Experts of a small language model: 14.1M parameters.
Below are experts of layer 11 (counted from 0) of a mixture-of-experts language model. Rows are named router (the router's row for the expert), gate (a neuron's input weights, with its number), up (a neuron's input weights, with its number) and show model dimensions 0-127. Each number is 128 + 24 x the weight over its row's rms, rounded and kept within 0 to 255. Numbers have three digits each.
Before each expert's rows: a language model's description of what the expert responds to; "gets" lists some tokens that make up at least twice as much of what it gets as of all text. This comes from a sample of Wikipedia text that the model never trained on. Tokens count by the router's weight.

# expert 9
It responds to: Mid-word syllables like ti, si, ci, ali inside foreign or Latin-derived words and names, as in Bra-si-l, Fá-ti-ma, Édi-ti-ons.
gets: "ti", "si", "ci", "ni", "mi", "di"
router:141139123149124124121136132136156118152147205150149116130178151159095170210099172113105112104107110122156100132133118137133130146121147119140132111128120111150118104109163129145117140164131131102106109119133088107115105108117181101124128128100121160126116108087104114117143112131146056093058152132147133137109123134125125110141125144097124113131115127079103149161101124134117103086124
gate3:149143079138103133103141137131129176160138153151114105145125121126110144189133144109137110119098097081148103119141147137134160187146181089098137103153117134094140122109142137114124158127154093101109074147141142117124121141096121139138120117083084169086130130128119147104109104121153095091112128142139107138086114094148118092148090153141127117084117111118120172100113129139139118088146
up3:119130092123111146130105180156110139114170148110146141136133188099143168130156102127131136140160123088155135115119106151083159169136123096148111107153092121100112121145123189123142140113116121121096098125096120100126178090123089143163143093128107106130096100118090197112084106144164151134128158127137119109134121118130156134164103129107157142139136120119112092155127107140132157107132
gate4:114097123140138087135154116137150112131125149182106119115164092154052133155137164122107101099102075096119105140137111124121141138143112151155135156102112099142148130097099149125101081142110168131129138115141164142111128122114141101086104119138125157138131149153124080152085169129116104164081158129146145126111119157140117126120172159116117152140126103150139137146121137116142066089108
up4:156154144097135136148129130105155120132128111136171050114079136130105161108107115129107116117174133133070120157121171180127116175128121129112092109147111123136131134126173138108139129123100188110147132101162107132140127102111102121124154161143095142157129073120141126135121121150115145143092109080108130116151097149141137081122136126134123138175168123119154173104125122129117146151100
gate5:153098104109106100141123148111111104118077172139130171143140133148114110167148124138158103135135137077148154097120134176148155131055145118127159096124126155111163136108136071137140139124169112115137143154177141094103159135132161072144125147116140141139117122136120133083135114125143105141158121125139162090150114092122114128159136128107119116114086108117162097125140172132079130144136
up5:121134164078155123137138135111121166125106171158082121113092140137107143152144146135139119128119098112153121117121121137118113202133156137115113126139176169134160132120150085128188148096101144127206132154149117119055150092121148119112125089141084125137083156137130126115130132127121087091099118114135108145130137137112136125166140101122104126150100117133139143149094112118134141104139
gate6:180110144180131163103131101130146114172134137093130155112117087148125154146126128142171167124150147104117122094133152140139117156162146180093102131120126161148141151125112151161132144154097120165122164096101107119129124126143131137144135127139147160126121148122111148148106117161125100161065108154124159154129168090115137101113120106136130120074123117112090133170094120128144139089068
up6:109138146130114113153096119149156167145112168157119169121183140134137135110122134128127124166111094111122126128133079137149149134142144136095152111133138139092124123130131150151177166125121168088135093084101146156145140099123121096156170075159113118086107175100113183156129137124157121145125134099077139106136120116158140140115145118109132157124103079073133119132132094119135128126164
gate7:128125092144202127126133120106120131144144165117102126098118156113157126142056150136105089148127137136115096105100143130137104086123165166112153129139123139134132135162177080155141144117146135148109100116146120140131106118112124123136137147139138132079171116132162117125155131114126102130108197098065138136127142145141156120149124091126172086139124122095102116170123137121113161120089
up7:140105057195127132162135133084136085100131132194129134133118161136113109177116168118179135143112129191122127117153131165126129165125110156109161156125147136125122152130101170153144137167181115091133110131127137131121120109106112156120129151121120139160156096107144104133097138128127159157140145135134139109102115138117094120152125104167157113119130123101135127116151153136149082149131
gate8:129163098141158126081129126102117136129138127113147068118132135122095099173150176136115097098138142083173114135094104131102072100108119157137103137143155105114114161142144116086123122124117122130081082135114161139179122118123136087159121143122103156121120140093118128154146073193135119112112105131115157146115156091124125139099147115102145132149106120104119135168128160130100134110126
up8:120091113113108129086137099109100113158147116094136139153071172157105081102130137122112157177119092133126169137153161094106159161077128129075147138136148118147157117141148138146130149151133133145114092109153132125123109151111146149108126127150079115139134104114124067080155159107135145160136149103146113126111141089161083110153126127100127127164123089092133136120137149111139136136107
gate9:136142129116170146137138136111134157124137180131206119155140142162104131128129169089138114129156085136144163106108115124127146151120139152127137169151104149126119114136152142137147121146138129123121081112149105100103101119096165140116149113105103166137125127125132091102115103134155064162099095101124153146165136120142102125134114141102148137150102159103093151178093073105169133125099
up9:098157147128122162090084097162119150078159120107088132174147130121104152140109143137137105146098133146150127093079160139096128160157158126142104123103171181129088157117124153131114153159148162125135119119096128121123117103133106161135177117105143120114137102096122111148124126113131120102151113098107100150102129108099164107142154126079097111143119100115117137119140148124115118179185
gate10:164096124114165126126117122120153129143135158108114148118158120117157177179141130152091142109082151125117139136183093121154069127108173133135178135119144096126130125156169166124086124141101138148168067159162127152163127137127133093119104145112133134165135104136167130119120114119123141092071106127144132101147132131136128125131118152157136108134135108079119125126134143129149105073108
up10:114152148172127129129142116085149147091122097132141128121129092142110125160154132089154141102178140113116134130156124120159128159149098118116164156127091114105131151134138161108128095149151107103059127114142126111152142107120109129135126122142130128098114143090113143162136153137153156158121071122119135175094126169091095077130119129099154173119121082082108113107112103141146099093105
gate11:157156119114120138114132210155159161144170145116164137131115123102108087106099131133113135138146106101120106125139150123103103155136177126144119105142105127102135140099140117162134166150145171133089145129119137142137120155160113149070105142122117132112152134070077129101159121156145116099125086096133117098120176113085108148144115142112101115152099112116123116146090114176102126121132
up11:155114133135109106115107120088122128115130167149116111132167139139117121129128124124144163118138111138135157119137169168102118130135119135120133131141137091123167125137087143123156102125105145145121163175146156124109139125133087116103115110088082100128099068158137119151174172122110129089140123128071122119115150133096171106167149132108156159167154114071146117158115177139170165156138
gate12:141103147135119112110130131134163107136162184126145111111162136110087136105088141124121116098119135135136115130142108124125115118134167132075173097091111152151116178066125164165144102157143105098152094130150090092098158131126134082162135143097094103141091131112089130141111103103154162121118119099117124156126114140112138142087147152140080160141157146114104152133114104150147133125156
up12:131128130127133145132126114136136110133119140168178101112139109119110062142152147088117107103134147113100121101100161152107077118167107117103133127130134133146160160160108126063118155096115170136099133120118137096121128161190114103183113117082123186131147133124145133128123092123136128139137099102128158105118149120125136134115087106121131137145114136166114133146159079119162120084094
gate13:141157094127141153103115119099101145109129131110115093150151108152149140115099145131115146123098086162105112114108129136094168085121124143146166139152154122149174106113153135107103123133156118114104119139185118125121095131099108090119158120142125112073167156107136097157127109162121115106098132189154113119149180134112119125121116119105173123171119162092134153143105140131130158134189
up13:136113098122152088155123159128125113141126095143110103127158140121149073096115127134148139144147116123122142120070129119129090157075120144118136152124122095146121168144116120106155134143130134136112118073169126156113100135123136140147129135163127140161146180149124116152083138117171142146113128154153120138157150152051141148124087114078120156151143127184116075089120105113150135133124